{"experts_per_token": 2, "d_expert": 128, "n_empty_slots": 16, "routed_scale": 7.68, "n_head": 4, "vocab_size": 2048, "positions": "rope", "rope_base": 10000.0, "rope_fraction": 0.25, "parallel_block": false, "init": "normal", "beta2": 0.95, "lr_head": 0.0111, "final_lr_fraction": 0.0, "doc_mask": false}
Below are experts of layer 7 (counted from 0) of a mixture-of-experts language model. Rows are named up (a neuron's input weights, with its number), down (a neuron's output weights, with its number) and show model dimensions 0-63. Each number is 128 + 24 x the weight over its row's rms, rounded and kept within 0 to 255. Numbers have three digits each.
Before each expert's rows: "mostly gets" lists some tokens that are sent to it at least half of the time. This comes from a sample of Wikipedia text that the model never trained on.

# expert 0
mostly gets: "ated", "ished", "ended", "ently", "ized", "ited"
up0:116112113162128135134151103096177111146136122132133157142147114120103098090126087117111113129105114136120131076139093135106127134157120134135155116118089134184103149092104122088150159124145128
down0:131136103142129117113183113124125135131176165152168077115147152141172203144125127137134157127103135124114114130147161116164142154111137159113127145133134136077133106159153133107126146102130081
up1:144133148132148104113142080153089096176101135152150128103108151139133107116158098136127136152096073115131122184159139146102107081131122135143113086156126099132097138116123132120162155155107128
down1:096158128122111111140127179056206159114128138128123195118168133119126098164092112098108138131168163099103125112101157109135133125128110114118152159121154113130123143120129108169130107126125118
up2:140142111189146162157162127180169132173142113123105096129171115104132093142123158106154121148118130088104179136152144135104130121126089107091158165128115096109131184155153117120141138169104155
down2:135109128117169141156150096156123113130109111089127155138143093090144154122089138158099123148114112100146115071146147163090119122130104158128107127114135130111184131141128113150096128164101055
up3:133147146135125170118143131098129082139142092121165109136166086166114131140056145084119168144104141130151180143147171126115124108141148130093114112120104112166153053133070114122146111101124131
down3:137173143158150121103109120075185137133140168098136110159112111111137089126124128144155092100126114121109130136126147138118142148120185145166127120087097198116089165127147120135121130115126125
up4:102162108146149144128141135142125099079143120121164149129114105154111113129178119100124149166110100138141099138142128117123107122062104134123133133099152131128116146184096107209113075127118127
down4:159115151174162132147155131162110146124106137093110137136120162174193144105148159118136110110133103125133155112119108122100129096173094148131118121137118107145189125131126079139124118151106133

# expert 16
mostly gets: "iv", "av", " Russ", "ov", "v", "omin"
up0:152199160099104175079093143107097136123181099121109139101163119144134095150116108129120080113110144109123105176115126129117118150130148121100120119133092135098142180146109112116163107098082108
down0:155108118121134122138113161138172130122177125126127147128120099103148166109139136139131087075134127126120107131102131115084163135126154120147145157137112132134156159119139113125158128136111115
up1:112143178140157153136091128101132106126141131149113126092110109098126122154087133149075139144092168138136146154185084116130160094146164089144155120162104122140118106139131127142106108075176115
down1:104098122150100111182127131127139115114106180147161111165151126108116113131183139123123098130145105109108129155106098129188122118137127136121149132087129111149133116114165157123112150105136125
up2:086127131133082131107122115122097130166167145092145111115166129149093117125115124145096160141116106163129134132116136105131115171125153122124169123113086115136130100086154133134131148161104135
down2:105108116141098117140109149166113088126145132036100128093139149135096126094104120139093116109112116155105155154132159131098114139075175143141122154122110172135129140102110122128092124118134115
up3:108109136126096134145081110120159125114113185157138127080133151096125136113104124132149136110104131136143084153183128124126148125099115080114146126117108091126145146100119132141095112113130134
down3:136151153162120116110164124114130136124119126107167138137130145152156138094133127123107093175115109163105194142107125155162146164131102110139141148125153129122141060130125092115140157133167109
up4:150141085101130124112151132128126111151153152093154149096118146121129124165107120112132156107109125116166183109180113211116104130110123132150172167120154151120080118129093127127120154107103143
down4:207083130124162123106136079109155126169140116121126134117159140158102141160121145140116122126117103100129188109112131142131139110097128145118101126137141133116120132081150152104125144109116151

# expert 6
mostly gets: " Cup", " Championship", " football", "land", " League", "ield"
up0:104172103114145160102104142148140130156082139138129149164107122140166144129148126125136113114137118134128145146126139183092111127103142125122123123130127140143104108079122090176081063132164103
down0:147137097113143115128109104162116139097163131112104133166148138148161136143103161114144114136147149166091081123107146095129134129141134151145108155146134146103177117132161144180122188158148122
up1:129132130175098144113105101082118113104106128149119099071134136132143126100091153150097132158115124155114154124162103159139162122166154134119156092152133134106065120117138147125133112146138192
down1:200085124117118130124163136114129104119144093110162115143123098078090121157161131095126153143133141129099114147137111124120127118140111151106117130128119156121058098100098167132151196177175119
up2:128119187122145168141153188103127159149161161139133118113133141135165168105088120119089123158105103126157125124147168158123116131105101122122129135137147126128104113111110111140122103138154145
down2:170132119116157159140147153135138102133111124155115141173157181129146085146117141109101105112138109129124086126139136162125193144140147109149073116123109152121122127100119137127128127166101146
up3:148137114153137154122163078179159140089113156142120104110149192153143139116092113122109090174132121121159131145142137125139060125113138166114157143151131159084082110124111109140137142109137114
down3:165116161131131126111157120124123099153106132101121105130130106118145153107128133100128096127064112147112148092144166143117183131134151126154094132087109153102172150094152112133143128165152157
up4:127148102126082122153134154166076138123125103056099098178124127125097106120126109150135113143124145130159155080160133121081113100090110105130151113112094144144126122142104126154085086152154116
down4:105147118140147140142159083117188116080127108133127121120132079134140119132114131115146153143106123134147102148106121096119147148161151102144115140100156144155145120160147108119124166170111143

# expert 25
mostly gets: " l", " pr", " cl", " est", " inter", " open"
up0:145101151175095079110181140130097132131112140122127098087154165101102123117107124160123119132136093132122133128151146118154133087137158075123120115156123106109132132130107152158147131077139147
down0:136124140136101156096143128159141158115121153126097131121103133142120133134157105090123156146089147086098109179106095128187107094122171096124134139130143100151136100132174100114111102153130162
up1:154165099088144128071154139121131124108091145122093115118172125142099128112130144109161071118126115122120120139101092127139073135076143107118130141161110053106147155150138126142136129126143118
down1:130150139135138115093123117110141121126139142096122157168138159127124167076131151151165122159115145143136084067124131087117135132136146128149136168121118114127138139058103148127157132131169127
up2:126103140100136129135096146152136100125147162151137095143152165173130174125163150119096153183156117102118159078143124160084114148146134138126134128146143077116093110145078114127127127120131057
down2:116125156083112107165190112087103157127158102126158143124125137140099118116146147138159118137116138145161143120065156158119121127126145147163130125132170151086121090147130184126145112106090113
up3:145117113156138098133116100166121098140118109130190144133125150086101134114153104109071120122127111086166132137076103121118099115135125119143121104095114139140160146114117155127166123091125171
down3:112150101119152111125156148152209143132127119136118157119127137090164137097108132154118137151152151135152120151132166129137144134130147103144115136111186083137153140112126106086138097145132083
up4:137108101115128079125165124120092126109101176141168117109156177174131182098123134071129082141173110166105121108145146065105127154106151082098145099111119140160101090106108146107142115133137109
down4:120094109117104115114127121099135124137120098152161134116136114147104124150143103113157149117106135096134141143103196125130141147118111092161109113149141122172124138109117096173090149172115093

# expert 11
mostly gets: "ar", " var", " man", " Har", "ars", " par"
up0:145155084111146129139133113086062123131138137098194117114126161115127136138111127150153100113169121128131123118128132098111117059156101113132133156138094146140121140189133141128125154141174162
down0:177123094154165127141138117121125063114150165113174114173124096127107164115125127087151101104118141106143132131150121146143132129097136148136112154104107179119133162137146104163172167182137096
up1:110128153128138110114115117126110132118165098129081115118139089145125120143144117137109148119137148121146123170118092139160128120176100088165147139177114139176123128125134126115108128124144159
down1:129107147107145147135133119099098145121162109097125128109111131094153147101180128125162112132172151138140135120136092122115144176103159172164113126146120129124103157157125132125152143101117123
up2:155127120110103119119072136165119164143103129135123106117146166124108173128099130165123107179164142119104098109100113162102146137139129065121145152127063133131138095082168127128107142101124134
down2:130134116145100114126132147117128087112098151159129176120142180119142144146085139125157149104125125100161149148185165122145182148082124120186099139122145114107088129096116082103154151121122105
up3:093131110128159150168106111145124125140142153153164167101108130132132119102132136127132118185135155151128120116161138168154126159136117103097121148118148113114095087145135053141168101109098125
down3:099085104145143115141129091156159105161108122155113143133140107130124114132119141129083116093136138083124077080122136102139151096136144140104130102133145120128138153146124104131140148160108101
up4:105173116131133123083127147088103121121110133159124141127081096177130138121108177130087117111115097136132178080133136127146091165185119103142140134132115144126181125149124115157108105133151150
down4:127167130125056135128175165171146122131137131135156126092163132138124121131127177129084150108093101123142095124167151155142150098120167122126120162137165098101133133131157125126102147138144168

# expert 26
mostly gets: "ro", "uro", "é", "ó", "ć", "ș"
up0:142144147097140112109132079163144119149106121174114123138139139128151133117124111144141129122076105114160095102131137164119093097121148139102165131123154152134141116148108105156170118114177102
down0:152131157146146132123144120174122104098157154139144085094119145128108086135131148095142091125138122093123141090117170120133150103104145130111078098076130122088118111107135101136123165148141153
up1:169108130129124143165108094116145142123148129136159083121134123139171110119131148156131141127143129153152148134103093173134081135075129130116165157133146139109151131174109114113133113124163119
down1:077133124133153117151106087131143148132168158151147104102105159149119087096150118149139140134083138100172122120121140156133151131131124143134117135100074130132079144133174087122106130136179110
up2:139111110123118114141117146110149144071108127102145117156159109074154109083115151161138173123124141097117141108169122150170098150133127084103153121114101105149152120136077103146129110113130122
down2:148134170087126151119172161155180155115126123117127129178142105134151135103138097148112107107071177129142140149134126081154141185123122109140129132135064157141134116110145144141087097171133147
up3:083176108105118115124152107148167117128120125102115121139163126096166147139109126122127189104149158160107163157131128152114093158127156140102117140117160130150138104141086147152123109146136151
down3:107143102127145142145150100189120121148125092138078109110098111117147150138128132126098111081158149111067118129112118142108097152119103155135146097162109128119137123141115131156092105107171116
up4:156099126093120142115191142155119106066152105141124172111129150118129138101103166129120134152148116116114141123130133100150163158093137134194139108116150124140155132147115091099131164135078150
down4:159143123110123114132125177148148121105130116151149108134200146136145131114131096144143145147130104127129106107121121132137165099120153130081099136123134157107129128131157143128093104072137148

# expert 10
mostly gets: " •", " local", "ersonal", " public", "oci", "eral"
up0:111128125086112167083125143127115150161098117160130132098144092092176108086114097122115092136146071111145126130149135146155134088142105134113156154151119106114123114152171149126158157168101123
down0:136122109111142108160137141131141149113134148120127115116127122125105119101133115174144120166128115129129115184126141135149142095099159120141148098129165127132129130116155089116104127137172124
up1:120158095143099169134125155129180128134113189107139112135083108122096133115111117150140123115140145091126084159098132197130122171144127146125138150139113115125120122123137117175123096150195116
down1:173134155166125123129149105124139164123121127096118095136100127106159190116075107094175112120101108205131104094121138111152140122114131105170109137137114114139111185154147162145094122157105124
up2:126121131123152152174100099164135116140116132159082117112161166107168155133107138130155137102109098114086134128115176163128129131142088094115142136105128093109121127097153120071160142149096110
down2:095131208137114145120136091113143128158101124174116120109123120144149092142116092150129131132180146067143130134128128124143147142113127111122116111105101109129136119112116064151121157082174109
up3:130161101165098128113143138154145151160122151126145115148155135074117119097126123138163086119131135126150123116126110116175127123117153096114131140157107128162124136138130118090129127168140118
down3:106138138168149110105120119147119107149130147121181136099141105078153140166123120116085110159108123091122141113117166141107141114123135079102107131105159140109188121102148112107175146127115105
up4:128156107101157174092111096152144100160150124132147158115128150083125141168128121097130131107100104144120146142122121162152095137151109137096128130148190163157103120146084081128121147137151118
down4:093153107172095126186126111072123132114123147131123109169109134117123111118123105150104090134117105083128163171101145123117121108146128123134135119151093127142135124144133124122158126136121098

# expert 31
mostly gets: "g", "cess", "eg", " rep", "ction", "ph"
up0:132086153157120168101134090136132134176149090151098099154084128114106115112116124114166125123135099140107100152142097171115139083112111161122155158162088093131104117095160164118135130152125121
down0:107130138132109141152134130143142133120107157118147124126142084120125181098142140100124122119110154187183107115141122139147135105107131143118141105133105112140143139090154182125109155153122100
up1:163147109168132110169135125169123127142161106138124107122154127115159119163127179083079128129151113119152131134137143165156129128110083137113103085096082132139099108149122130111106103121119156
down1:133110155168151145145152145151144141088151162105137119108137088095130112125132104144114096167130118141088097114149120133147139098119133121150126169106118133133153105148143131144156152148126111
up2:113145123129122125153129077173149063138145128141105148093138149141138136139145125099163136144164113117139171141151114110164134093082163133165133121126113124081135079148100121178103105130140069
down2:145152145148102122117061159098110113120127142153137160102147164171137137069130128142130190140141148098106123108141130085106172133106123165139125117153140117142148102146122093104142103089105150
up3:113111139132144096153176117151130115129167093130163127116113084147136136151140111124142141126102136165111098136131124138123133107130118132130104135162117166160150118143073139100116115141106076
down3:127118115091112093088100117085107149156170123128105122082144166152114132149095138144149133137156088148087131141154175101154147112118132170145141112127138124174114110101099140120129124137107128
up4:137098114093133161141128168132143133107101153167110117156106128115147094176116136115101128140211136162151179142133145144116145178109107097106144118155052140115154143143114127110164128147124091
down4:124147131118136144114157134097126179129144184063117126146150152114140150130168156168130156121129091155129131131136080108093137172127143177135125110099102077150103149123118129150105119122178143

# expert 30
mostly gets: "ou", " I", "he", " She", " we", "the"
up0:136094108116200122125123108146145139136161118101092132123107120161167174142139130102089146136143126131091116094098144095130131152062134095114149060120127132120107121116117130103117158133100089
down0:138118144161106147103130113111119161169117099161150137146145158120079121152095131125107132146145157149129105124160145118096132152126070122090137114098174118146097120101103114173125111125166138
up1:141139152127113125118099137114130121096119127146125154091133097146131132091170147160127108131127161149127138111157118128112124128106154078124151135152136120117093121121154131122097137097147158
down1:113137120109113112134127148128101103119123136129117142164123135134112155127126098161141123176101141151144130091140088141165122105122125134184147097103125177159132109119117120123123117093106098
up2:166161145086155112109122157149140130163131114157106111163152111125106148125129144152167139150173135165134147128138156117098116121177113159160131158168103153130111102140127113143162148130185126
down2:184117155168120124114091120088150106106131109115120152132158143145136142140109141119126133126133134114125099063107144096096144135126145170105139113166117126090139122150146110120090168142140159
up3:129167128123146153132135119096103073139126095144083110041133098183099140115121157151095119090123100086173137133101155094171128086138105075138130133134111128123119117150115119151113112154158133
down3:133143114121156082130131156132144153176130130136135138083126107136083143148127135176132112086135122123103109119135153098092102087122133124156123145121116133134145122145159117132107121128142150
up4:133162104114160097111156109123115106135124108121101096127151109172105131158122106116125116113109100170139111114121139122165126129133152100136153137161123103137113135069143153133178093128115125
down4:107105123096112144145129141145104125092131130124118113098168092135077098133144099118104130151092107085144089151115113138106127088139150141169138112125163144122131093142174128171159117137157126

# expert 23
mostly gets: "im", "id", "ul", "em", "am", "oun"
up0:102074134128143096137140095156121139151117141149100135101135114142155120079133096138170145133127107128147154158121123146135105107108133164100146134153156155136114132141125122131194123121127106
down0:107117111173106115116173170089161116123113144132141091162129150069157134104106116121118111146107126127159128116130190143127123103159122114176114142104128141124179149151109134108124080116142159
up1:125144114128128145092158094118087132091165094127104147095109145148137090166115156108148124143179141056104147132142127110115111137108139099103104122118144073113135113122094136099127122096125091
down1:124100146126147166065156091133164109133152098096164137171093145100084118149124127135131125120113155135136066131082112111154177129116106119094106149131105169147138140088145103109106097141143140
up2:102124117092159125122115102150098131141107173109114144125107170085116122109116083115147153146155130127112141093115155169093112131127135131176173111137160193133131131153131129115128113091116054
down2:126089156119070151122157144136129124129124127113144092116135115099151120111116157112108126142123144101162100141121117160182159081128112109088120134095115171093119154099120066129084121127130144
up3:118103111188143143142165144155120134172140092121134159146143101140146114135091125110193136142107116120089163144153091119132096127144161143136135121132141112146114154075120120085148099145126123
down3:136142134153115112114094093109130115139158148104086187127124141109136072143126121143131059099116125142115146102144174113082138150088145140177157152144133141147141143115114145155135170132123156
up4:128124095109128154154100154130103089132112150118177132145118078152108184143126164153147111138094085119119154135146122060133122088128129113124141130130164153141089111133137148156177130151132100
down4:147137143125160140144090157131126065131126177134137166134119132106146110135149121136127092137091136143127108116099150091137121141075108146142128154156119142087108106154137161125119166131118137

# expert 22
mostly gets: " A", " Mo", "i", "or", "o", "io"
up0:119194160143163144126133113132109172133145138164155123134112122127104123124158112160123138122143106165124130118105134122113113128108113100154101129118121124101123121157158146147120137178123148
down0:137129132101143119146138110094143111138141130092191125171112139113145108124153100131135142128121131157130140135127159170124177159141142158115097072168131142140104155125101131098084119141139111
up1:111137187139150099117077127131152090106138097114126142072097117108142141121142121134110138132135086152125126135167090125137173101120083154143157133127123122124102084096115137160135121122200115
down1:152111151133152120109145153103155170119107092111158113095120091096129123155125075099107111108142141139179129125132137074138117136150148125102173100142107110142133107179136136116097134132103110
up2:140130133139143160120158128153101157125095144181115115156142102143150140135164098132145154139107110130149131145176179093118153138106115131109157114105112118126142095128081116116114139128136142
down2:127113123101108146123120133097133130119118123109155133079167144123089152136174145108155124121140091147114133143160125147147138131130098099107147105128162154126111135166119153119075090126144167
up3:094159144115142112136143129136137123140139099134114102128138082141126135111062107143157161087110137125147083168166158135121154160130081105111144087122157092085159147132168126110116112171101138
down3:109121163162075167132127141129100092156109162112139124156153148135125139111112131159122095151121126113127174125119191108103164109118125148141137098147156160139130158091116097089164050145109095
up4:123122112084156120137114118125164120171147148155130158142115115144138125117124146129111164088101136131117136134139092146102147099093102146165132103119109100165113165163082165130166110161077137
down4:130157121120133109117134135120113143128164097112082144138115087120102125116086129146122155130115178114127150133148103127143135131078150150124129145150138108142114114156168127134149134151135104

# expert 17
mostly gets: " his", " he", " him", " she", " they", " They"
up0:134139121117117129133115074157149104141088138128126096101132148156112119139132188138164158120142131159136096152112128147167132099115134144156133129159099137131120121117113146114090116173122127
down0:122096082097121114138133141133140127104137139127122112145106133111100135121128137098163151124087174142114118119174125074172130130145172170111145130094094163128151173131143185130130118129118150
up1:144151145123133135109133132156181171138154154114087140104146138160177096147099145103136162134143131118131159118121140131117120133153151142105114150151105117149113116138148136135090089146167136
down1:088136155134130093148152093087144144128115113125163155129132154100153140137154143131102120131098121107098106108104173135152131146135108067147119146127166120096141158127147127106156146104088090
up2:138127144083087110132098090163192149096168100135145113132128129126147142159103148143097103125205156166172143091132127111132132149153116125092136117156130147145163134118155109113116142130146145
down2:060154098116145117125102114100114128140114116132153148123137116132151145088122124146166154156154127138137161048116143180168115130106168115139167096085172144126144141142132162108147137102133150
up3:074137148059092119137118098146107140106129167122105121088144152203193086122135140135108156134162092137084126149140155129121112147107106133121112116150125143123120118166185155127122128144127103
down3:124155122112146160157081142156119110159155118120110131132156099136105145108142114146118144103125076107129089148123140169122131130152107137111077141123100143161165097117173134163117108157130116
up4:102193138157128136146123143140150116127173117144129127157110127112118152142135106140138136155112117089080162105133128143127109149094175086097157156099149148132072137110130106097122140141164129
down4:114143098093091115088096086112142148127113105154172111168095167110140130131156145130173114091111125153146179122164171122125124119123179173118125167091136102090117098111141161138108141127127128

# expert 29
mostly gets: "|", " |", "=", "):", ");", "The"
up0:126119104123118126152150112107104138134121131096130129108109153121152145140081199101146137147146118159115110122146154113095132146095100103106153097140117138144158151169149138146147088159097170
down0:103155133116146101147129131134135126116112147119141151133104086115094084099147094108121147117157130179119158188128133159148110156138133091110164159115124132152096151134114130123166146131184115
up1:130142136101159150077118131132082104149115160140152107133142151150149143144114122137117099171116120127101099114112120144097085160126130082108175110076157136123092142107148128143164121153124108
down1:140149117123119137081104119119145143146086143135152120130140067148168135144116117135125124133145145087076110092156133100158190099138095103112104115155120114125174120099131094124131162144165146
up2:102111134122143152146122149087073187102117120124121113157089094132152124126142130079127171127138121123148102121142147157136107116107123115113120116144113114126147158101094128117119057119105121
down2:130089112131114145114145183151104118126092126102117126173126130097066160169106108081116155160149093138126139140140124072103109109140065126170139115180123105157148119136103114142131146112137128
up3:147117088108126104181124132084132116136096105125132139162117136121114122127145138146183148152120145076136080166147127145096113100147117093083141136146122110158118124139127127128112115143120089
down3:119149148137114111135154125097146121098104137104109163122074096090153121123135105170158124086108136125146127150092129114126137105175105078129081162117165107148127150145152118118115137168116092
up4:110139129137123135159143091104130152138100090105133108134111127114127157143080103100135130127167105131141115132136100110128164167154160114101130143140144109127079151157145127145152145123141161
down4:127111107115133127115144129143158131133171148149132136169124136141124115124145133134147134116132125114124113078139111132142085106164125138115086140094095141156156128128168121157155114103131106

# expert 4
mostly gets: "areer", " Total", "=", "==", "In", " career"
up0:130113110114146137119174128131131122185123088111104109138122120118108136117151116116174125158107152134117125177118136114109137100105100104114133121122101135115127114155123150066098123145109143
down0:126114143072138107101107161120140135142122099151105087152129130138141149131174117083147115123082145109145153120125132090141127132159124146147129130094147153120147088110133166084091130118073138
up1:136153105111156147152109121161092133140147143144123140092124116143121110153084139070135117117153151151115115119124116156087159147133118077087164118172084159100143130125141082127112161140130112
down1:165128130106086119131133132109139128110137115116139122145127135146141120163166126133130133164127154167116150131163124150112156105134137146142126200123110092115086121146114113135097095084138195
up2:129160167134161144125121116146141110117135103121157150077154092158144121151091094116129145093135139107122123121155137134159065097116104079127122177136150114118150128152107133131106101100119105
down2:155095103131153117156133126096130165143122156097129103117165131129129145125122143128147126132125150138115116119083110136138116143147131107145149165115131142151119169108127112090133138123128130
up3:091155129114151156135103154179127152146144104137152106161109131162183107130117094102121152179142120133159151130153129160085121112131096099115155147145123131084148162163147135087158133119097120
down3:154100113134131168143112149118110131138094143143125157167166140081151116143143104134128119150150082067122176095134146141139132139138154109157121151149156136080105129116153143129135129077111151
up4:130140102138148128064164125126128123099137118122149155125089134138128152106146140155107063144176132139160144106093094110162111118131127105130158149130144182139099152152108120127116145128087132
down4:148121129120112142127146124134126119151122157140136058115153120120156126159140123163159157170123125119089124161129126129084145120115140127117136170086120153173136112135108094154119131122134173

# expert 9
mostly gets: "b", "amb", "ank", "k", "vel", "view"
up0:159099141146100164113111173132148141170146161148138107119110128103162141093140109137085139148133093162146096148119145105100138119156118114112166128162100173127125128140112122093135135114096133
down0:173150135132141128156139158085140131151142168153156104087115126134131106134109122132150149109136095128111102143117136060119095097169116149110167157105147113103094162117133126127092123086152099
up1:116126132100146123071129088137148150146093119113135116161102106098180094125105107131129153122169128141116102148114151128107125143136134081098079133125092135169141127113094151108172147131158077
down1:131123153116077127113154127146136149118110139110153125138065148108153122113132086117130118144097188157176072119111138125137153098147113186134062150116149141177130096125154113111135086125109120
up2:144141176170121130118155112101155133150063167136110107117110140147138123119136116119116103117185111112180174176132117144149122107133057109132161162122110104144111133082136146122121137118114120
down2:111111117113117097128112129078122105157117115129132154120125145132137103100082107125112096138165158129107145133086131132148105146116127104086107141180137173149140104147112112078152150067169146
up3:166148161115159152133120114164089119134167160149158131111100133151126142150098090142138140106121138126185127127126112110115148116160118102116128115162100164156165118162118119120072107138130142
down3:157083130138121105125162144137130102099112189150109091118127109148118142160133149126132108121138056132093139150135151169090131154150160142140118128168151134134143103108166149105103191117127157
up4:155117153097134143133138125177140110146164143132156167107124152179138167134182141150183095093132107119138147166165102136133145090102118140135117139128126108158063144171096105125140134131116126
down4:131134139167098166113086126153129113141104128134112142150121114100115161115128117142112152105125104121159086143103115140119183124134114151183102139122099171115134098146113130176123148109127113

# expert 15
mostly gets: "r", " tr", " Br", " Pr", "pr", " pr"
up0:109144147080144122114169102132124146124158127176125127082134145122147203097108124108097172140114110148112115155122126158143127158107188140129140120128148104169138157100135120148105127128154113
down0:148119125169113106157166112139106142156153127091150081146120151091136108132111103129114150164139093121096132143122128149110144134078111129090148134140166104154137106168164148112150121099116139
up1:157114129090136147131139109141130132117140117134129117164152119144111135121094108098127167144095099134084132132132099133108130139154106109125172099103111088124167135110093120120104108127094087
down1:132103106148115131114124099095136161161146103119123129129130160110137124156131139123152128155152113104102141093163116117127120176141096122160114122103174149143122113156134165115078127092122093
up2:090085178127129159142111099122126139149109086152129136133149149172146111112149134102151111064109079127138102177108131132126101148156107132097108144126114153101102103120127120143151092107085132
down2:158138135097147106116129152120124101105143098122132153164119128155101095129145094100115125111149183123152131126134116102122119103098123167091159096148133148127154109120091150125116109139097131
up3:131137122123123114157116128106140129105155114156147112132146138125115159070150097141123157133160105140126124169115120111143111133112153088087117128111115133145142153141127099130126091132106094
down3:163130122089134102151175186130145134085150115130126153176138081087153115143128075102138144104128150116151146138124158111107133140151078121138109171094137129101154098193178104084121119126136124
up4:087139159111128151126128101141149155169142121141117170126116171127139133125130104141109129114114147151137125155196093122121143112127140121104154112161077145129102143107142158148168128122137084
down4:132137116123135113126141127103155147129147150118178151171135138152118142118118103124110150119140143148084130097197091100129087112199115166121131121103151142115104152137137099106111114157132145

# expert 3
mostly gets: " f", "f", "ff", " def", " eff", " F"
up0:112114114100150127130105133153162108140167121157099135156150111135122106102103144116112129153118163099165149140126134128153106139134177096117130098119126141147093121106063158144124150130100120
down0:137123112107092161129177156098110151130160118112144162127093114139105134143069142105121107094139127139098139168180125089119161125130161178140149183130141157127133105164126128148136160126117125
up1:170096139158151131142126145110081138118127137133149123086137156151137098155094110108177153151115141146123128137075136120132096108099131107137096133159089077159115153109110136151164114126130138
down1:155124139123091147105147111123169122079126126103103091159167123111094131164123132115112137107143130145121125124138107136120149127161121108122113139129123164175056134141132148106122124131160176
up2:135143158103112122119145078096132136145138138158171158133141090100124105130126109101166115133131139131120094129119103148141144123102121124095112097084102132170134095105091091118133128149150117
down2:117113130135132137172109162088188174122080119144082124126104130126116162114121144116135115093109140144167169094159130133129113133101122142128104136085136136132121108118114140121134132167099149
up3:117102094154106129146163160145122131135114151122165164162105123081107108116175121138104087145156116146137123133147105162117110135130121096137127099104122098149142074097108102121153142125085114
down3:150153131116132152162137112142146132102117157070084114135130099115125127122144120143128121107118129171139094121156111097146160092125181125118088102119176112143167131128072156115146154119092161
up4:105118115122080089132154121132152112106141117117113192109086116120136150131118170126117113093140158134134146108109106166178128111135120129122071121082111198139100116130127149126119117155159127
down4:111115125129148144139119142126086112115131131107137165135148098135182098130112146129119144110136129141082132110123106149157133057100168124115094172133138120134133112134134143096173173125123107